python train.py --num_hidden_layers=10 --hidden_size=192 --n_experts=64 --experts_per_token=6 --d_expert=64 --d_shared_expert=0 --hidden_act="squared_relu" --moe_layers=[1, 2, 3, 4, 5, 6, 7, 8, 9] --router_score="softmax" --normalize_top_k=true --routed_scale=1.0 --balance_loss=0.00211 --balance_bias=false --router_bias=true --init_std_router=0.0162 --lr_router=0.000799 --vocab_size=10199 --norm="rmsnorm" --norm_eps=1e-06 --tie_word_embeddings="early" --optimizer="soap_variant" --learning_rate=0.00413 --beta1=0.95 --beta2=0.95 --batch_tokens=[65536, 131072, 196608] --max_seq_len=1024 --train_tokens=733600000 --max_steps=5726 --dataset="wikipedia_en"
Below are experts of layer 2 (counted from 0) of a mixture-of-experts language model. Rows are named router (the router's row for the expert), up (a neuron's input weights, with its number) and show model dimensions 0-95. Each number is 128 + 24 x the weight over its row's rms, rounded and kept within 0 to 255. Numbers have three digits each.
After each expert's rows: a language model's description of what the expert responds to. This comes from a sample of Wikipedia text that the model never trained on.

# expert 34
router:119123117130083138089170152090150103178091153122100137115118094109125128207152176127079147088116115136118115120128122112129095164076138145116115139108120108132148120121080103148129133120112148119081142162108177105129154087131113105102164096116115153171124125100109130125127120103120152102
up0:084134147108131115125099116107127120127176094143109159129146142142126150103146096071138164120159127161092117155103135128104131137114120139198160158128087131159118117115138152147094125155129146156138187104135164141123140115149113121137182125186129128098152181134163143116143086179112140112
up1:117133138155127122106144134114121173115114089148148090128137088097132157123182138152139139159130173120135125102140090142147189102155147134121143139148111126099090140132128140072132096164151126133170093110055100119145149155119143116127103143119101134114128152144124112107145118148164154105
up2:106116124099136114179102119142126111152136084103137174108135132126103114115144145079188124113102123156148144115113093117131129148146120110150125127181106113121115124137158184144147173105160151144141130067132121127124113138199109108137105190119166119127145125152141159166131115160116150159
up3:158116125135135139131133131130112129088135082137142108089148148108185132150172138131181140143147162159157169147101112161124143084138124104104111096090090156120126141156178162122103116100113091161122130116127154119148156130147126140147120129152140088093151159163149102110165103149106107183
up4:135134128157147086166134113119121146085149090156134121101165130175115133162113135159144129140145157093141121107127141134132137148149119165144130142118134132156048103130134132156061096111085128104168108151121106134154118132080126104119098097153102120161147119094134176138121142088114128127
up5:142145115148112143104133119064090122135115123171116105103133145149151130120161129184138126123146119147189113156124118142140134140131134108131106110105094119091091136163132153109131163139103132139159102169070170132110149104091120110130097126144152081151109170147121118136121108103158185105
up6:117150140124159153122119102133136093130135144140148169148154141101123131157169165096138175153152130167138135114112127088132153145116137100167144089149113082103127126138085099104094162183134113155133117149102141090099121160187145150110155085134099114123121085097143136128139113148147175131
up7:177191130151122122125136120160060105104112155157142162130132124166160184121159105120151101151143114161145160135107114108147143110124098093098128140159108165110090121147106144130088159127139151148141120067134070121108120184148132121149135164151144100124133111135194106107105142124079169140
up8:118141138128089116131124136165132140137103107120095109115156167179111112160122078141160131084129160116112110137139113136141131179118101141154159164134137145175129124115121183098136120135127149166157092093104148139120092120076129104131115149140165120114167161114149148091112073118131132120
It responds to: Measurement units, numeric spaces

# expert 5
router:128124129133156153143121096116144154087125142139197136118114174120132103151137111134121155139152128088131156136115163122150184063113147137118132100114135120126081116087142131117134160189137108091145146158127151108169141121181172115121138112112094124177128130128134128125129122090150114123
up0:131159135133104129119118096081134099169119147136194171092129151153195107126132112154133149119116128120143100112104101111141178107152107114114135134118108137119138142164152127109133119102121102126141175141150132115140118152117133108168103141118122100159146149098157135170127104116134107091
up1:163143152166150124144168134160131120144114116127086078112127160150133107119140123142116122124115080151141127074100137152166139145105108144126103097117161120116169159114088136148101116145152118096129144143108106124130147112127114096145112099146106096115114126144122124141171082128124139133
up2:143142110125118139113098155117124120140095144159139130150131123173142136150126103123070160145129124116154129104110134094155124167132130106145130164144128133104152102122143175148116101125092107114131161144114120159124104195131115107151166133129107120118128080092195174155122122085112127122
up3:125156128114146128116159100110131133105136139174138110138084117135145079143158109123151166176106110156136112121147135121112132111083138079113180099158155146162121124133150124125173145110146125166103125063143150102118102174165137154148074103165125125132120176105178121176084145146113104118
up4:165148132181099135089148124145109085124119151103087153095108077179132136097127180148110152150143112117168087118134152137108076159078077113099109077106086101114156146109131125122151135140114145093166100147092143101090114123103159136128121119136113093121141106099120147094127136107084141089
up5:113150118184118180119129108105111122125117161097139145095160149159151144110131130155146148127163130122111136134163148105134149147127122137099071154164133140174159140141145155131132154165140087077153140135103127196135136133100095083104106118127085140134099087145100128135100089090171131126
up6:099133117132147126112089118122103115156067126130174110094128115120129107110131101134107164160116179129102077102096115116122137123165102103134102181122091146150104126087121120131115150121085110113138157136134084127134084043129118126163118165120114120115143103126131076134131149115133104135
up7:146144121145113104119143149138138121134129130166106136129114130128114093150160147160126103145113182096114155166106121097163112093109094096123143158120159131119117121117161180120141157126118115162108177116124137146099096115130161129131117090129113112088111165129126146141129122123162164141
up8:136115129168114134144150118104149132103144128116119155130159158104101145114137125093118106154129133148158170110129147108148134134141169120169160163162148132165106131178135136146122150113140141111125169131124124156117147150160119163149066135140133162135119084103170132158143129134148174147
It responds to: Mid-word pieces, direction names

# expert 48
router:096101145096105083116110114159124198137091128156140160130120148118115140088145138117130099151095085107126123122126114133160112126113090116109142126113133133177139107164143145154163133097120086160136120096138168086155125118137093128146143115132121115147138121135113128120136155085120136171
up0:138143139093115113142128120099129129111143180143143107155137105079128122119158117137117164112098125120132134116125120102101157117112111139105139141136085136132134085140129128134103148087107117109130106110154141103170142100131118125103127084140085151119151128168119161168148131137082122095
up1:108136163139115109132156152101096138141111130112155141124129132175126139109142099148104125121159113133127172111117140120169117148117119068165118156135143132142113071132139127132141116100174161119113137124117125136125136144135159149127165033107103127089128124130130124122118143083162128164
up2:122138146131157132123139137136126114153146150169099114089074128114107118107153109155084126130095162135137114106148123140128124108140095124122137097119126153107121112107125124154138093117051117107123066109097163118142107178134081135112147127140116129103072121106164162085166128109120124131
up3:113131139145125137130103189123117157123114174116136105137142165083164124206132127151132162150108158183136090111119103164102103136141118120096124137137100141149150128121102105115127118101083153118171111127131122133124161104119084147130121153127102134164128106130142145134118106111053122110
up4:116130091136138127106119092161125165122136130161134144111160143144134138170128126134160123121145125112131146127121120130143181098106096160103129111106116116138130163207101162146127137115132114162141100091118086117100127089125097110163137125165112153145111181141098108079125155096129153127
up5:153144136162112171091105150138130112114101139137124131117112162122128125092147168134158126157121123085111106091104103127118158111134119089120124134143140122142109132140136118152161118136127138120142146117130164127120138138153126137143123157121131098138079117168140103144086101136122111108
up6:174118139128077110146136113105143128099108121165165112135122088132165110086129146158140148109105131177139160142098120093115115121103117114099161120125141152136107107168104126091113170118124103149149142109142123132142158106129126108153117141142127167112146142116137148133143144119117085117
up7:113133147129137130110113065080102127107163127104114131115152155153141148130135105132142145129123136095167124148136140158073112135111125156132147159118110148147066095115122125117113164097112151134134177159111113110165138155106150090127144138135121096095148075131134115128167091081110136136
up8:128136077161159125122130116159151131160117099155162164131166138081110152130124132116120120191124139116122128105184129095160124136124147117142124125148119116159137095132095137138160176151104125117197151097130139137090147116146136116107165101115141102132125117146146138168123145143094158145
It responds to: Function words, phrase nouns

# expert 22
router:111114120136135111135112142115132153097105150112180148144139122135137138169103099119135130131135137099124157124139150131152086112116152113072104140089112141092147138122082097156125115143068129144168170155159133136168099122102154146091119108129097183145127115161139088125108096109087094155
up0:127143109138137149120111126138123142147123136150147129156134114129140152057132145112125182126128140153115128092092163132160122118109096150132120158159103175124126128122113101127089104091114124113132124113122072117081112132139096096130094117144113183117118160153139127089130149131136105136
up1:145134128148105097142131127133096113124144152146124090114184169157141146115142105132096138125188163111163120101163148131080126132158113100149097128136081160104138132061176137125132117120130169176145122110119116166137116134107170103110107150121123142116141093099115132110099143086098112127
up2:109144117138109146102152128188139096112156116169108130136117144111099087143134142145082147099141169118133176090111089122111087091128122122135163158140139142108094082141144111111149161127114122127112149076086118129152118112171069144125058141160121098174112126108119119153101100134126115130
up3:105145139152136120084130136108128132122118143122148159157123127147148158115110124095122137158117104154098115142162128134128155119082144147145135128129165135151146115153083155137114149115113131126151154115139153090116153103116141182105109145176139103166139112136183145121153129150104159095
up4:108144142112124116134160135165131127101121131154171122137083123133132101128140174126110181121165113084114098107156128098126167121145142129131140175139158131121112132164128165143075146130119127142135111140107106155101156109108151109138088158134129169148089105118158107146130134101129147124
up5:155120117143118178104115107108102123143101116112159112088125112174183102082137081112102137154125147115152192132146125113116140161122132104140133085097138144134146121197112104102121134124133135157150143121137100118127148173158109106122144104154115118145098150088126128139153115082156102113
up6:164127176181123106139103090117093165120163196138131136171154120149125146139125096122158155111126143180122151109140148116113125145093131117116156094109110131133144140068107140139118143105084082124088114103114126097135137137114117108143135092142141138130074129159146105113152085146120095141
up7:121145140124135151136114059104134153158169138165119127128152121165150125113118132101160148140111127139122095161129120136081114095108097105126166143131122137159171147119104157141134104141127179145096144154108114108085117143127161162146108076141136125143089100127136108132157128139099145131
up8:108138137101134141160162176113127133108127145143154156124134126148125105104146136131106089138121146138109174094128127136126139147102136136170091106123134130086122128182108142166098149148122153137113114128158118182127076117122171105116134126174159204078121138114132136108145149107109155101
It responds to: Partitive of, month names

# expert 53
router:110134114123110170132127159135137124135123156134079134127110108143128146128140181128109084137158133095127137098076133138125124128090138133096127125121135112106083153117131167124144147107088086116090139079147117092120109107178167160108093117131124113138114173126092134112118153150129147113
up0:123138125105173123129150117133137145135115113171098136116152145126096125103106142108092087158131113118122147123098127121112122175137121085143141147125118175116118148128104124148158149080124129148138125087103137087106093081085157132152090118125185101094092108176139138131121099155133139124
up1:115148142120137129099170128128128135131157144132123070128143094130147108124161138132120093121134148142158110160125121117091176085147102106161141151163110135090127136112138118140133140139140130149127148120140166102151146148150156153127121093108103159119150105105142139091115083069133148140
up2:141134134105153109119116140109084170106100130100096129135120158162106123131115129130097176165127157144108096055102156148130182106118113152140124108114122152117060124145136150099115155104112169099135119126102146157146154124150192154143118165128094120130138129145126117154155101155134088153
up3:131165127082119146093099122165087168163153153115106086116103128124123177152129141134163111106135124115122101131127132088118105086134142134142117156128152148100115118151090100100170132090119156128124169148113087118126147106135123132156103094164158191141103127148132120099181152084134130117
up4:148150107142116156143152143091106147117102109115123145114106115181146111107157142132134179166111117106117153118139177166132037135128102186148148128119169104115089115110122106118154160108119109139128121082132116125110150150145156091119151105127117097093093110106099148123165137121114141141
up5:155146133163109106120113137084106126171091120158109153129138163120148124125147135121133132136151144084118142104120126131102113104135123150159113117174113151087161100145151122111139145164154106088104116114111117111122113108148138134130105163156120116099128136116135127153167138115151119097
up6:115153158128105135150148151120116108116171135174103107109127100151107122129164148165166141097104134179142157112136121133132149110123115090086152137119132114130140156104120112145097125154130153117135130127122111127169112144172077083132100136147133141140201145133135149111136131113114089160
up7:158146115109135136140117117142141100101149134134157113143125128152132102125110113109102123128159114130127142123087129080107121120142134115156079126106115120153187127124069141182146150093121154119154109123125122127113125139083144134131118116124115134188088136091136144121123106129114104107
up8:143152104124140129164143102122101152147129142111141159144127142152146118136115099157108142150144156163123150121127135084115133081155146096124081107141153165111100141144164111108139086120143157114129173138117117127120121101109142122127105146112133175135085135169152090137156126142109103112
It responds to: Numbers, percents, inner pieces

# expert 35
router:135111143158164148152102165129111138094129133155157142103107139142112167133138159128161134123102118149144169170106116145095119136160159140126129111148131113118087151122095165126078096160151132133119104080142139116141169164136117148152100127106150130145147122157133138133132095148166163111
up0:124130131127114143136135145096121147150161101163089119125131094170102108139135111096152120135117139108156097122113150127154141151135124143142142164134117165092148149065102115156117134138067113172133172167093118142142142167114155144151119134128101180069109087120118138091190122079134128165
up1:142140106148145127107127122140107125075149162155133106103162157116149134103150138182127113095115136118139175087111121145119126123129087084146135167112123127127096121146134138138139143151126091147133153056093127094088131173160091109142162129172108142131145140107139130112171118147093177120
up2:102135144154147144087134121118129130123125140150113164103135171162111151103139103117171075152152128143124131141111137175137159151131084125089121129176088127126116122111133110141138115152108122129149124125146103179118146107134101106131117130119113103141097138117146138136164152109161154112
up3:119155096129154148120148138090133099116095155117110140133113171118120145149123109100119154120115148115104141134139162104147084149156105105134067106127132119121121108113140138147107110093155118090194107098135095145142106128170117139123144160138173151153120143139149135151117107146121128153
up4:131149137131168174138150122112129079121087133113174116112125152141083135084130185110168134149122135116138143125090146113122104147144153094165110121149125154148118154106160132144136137159121174142123105128109163122138141154167164162136098116166139135153127103169125122148139119158136125130
up5:130138139153098150112123154134123122133150150187212098137097094151140142164122182119187166152128097136159098098132112122148161109143112158120130113120178150110101132129143142128106156107107133141106120124130123112160132122092127137150153126133130101158101139133146104149105133092140125201
up6:127131131118154143142103157127114135136132137101122173129143161119134160072150111157167140146109143114125138172125147127114140119151107148144147097091107138146111121119124119144145184104088115106171130084122116135212133126131174131154080077106130157107174118147158138125128118144128164096
up7:119140138156169121163157170130078113156152136096129136080090120148113087153171108105132176106101121133107138116112135134110131145132128116176126104107149111119110118082119143130120120144146118109122105160140114114099158117165177118125140136153140142160110110144140138152109093133141116076
up8:136140138124102143138137110116141178112142151125106136128141113122133131097109108094154138127124150070154105106160168084129103135085119114122139139165130160133139101105113111116134135170130133117101168166103122092104127118127160118135155132122106106118089129121125160102156143153134153125
It responds to: List line breaks, infobox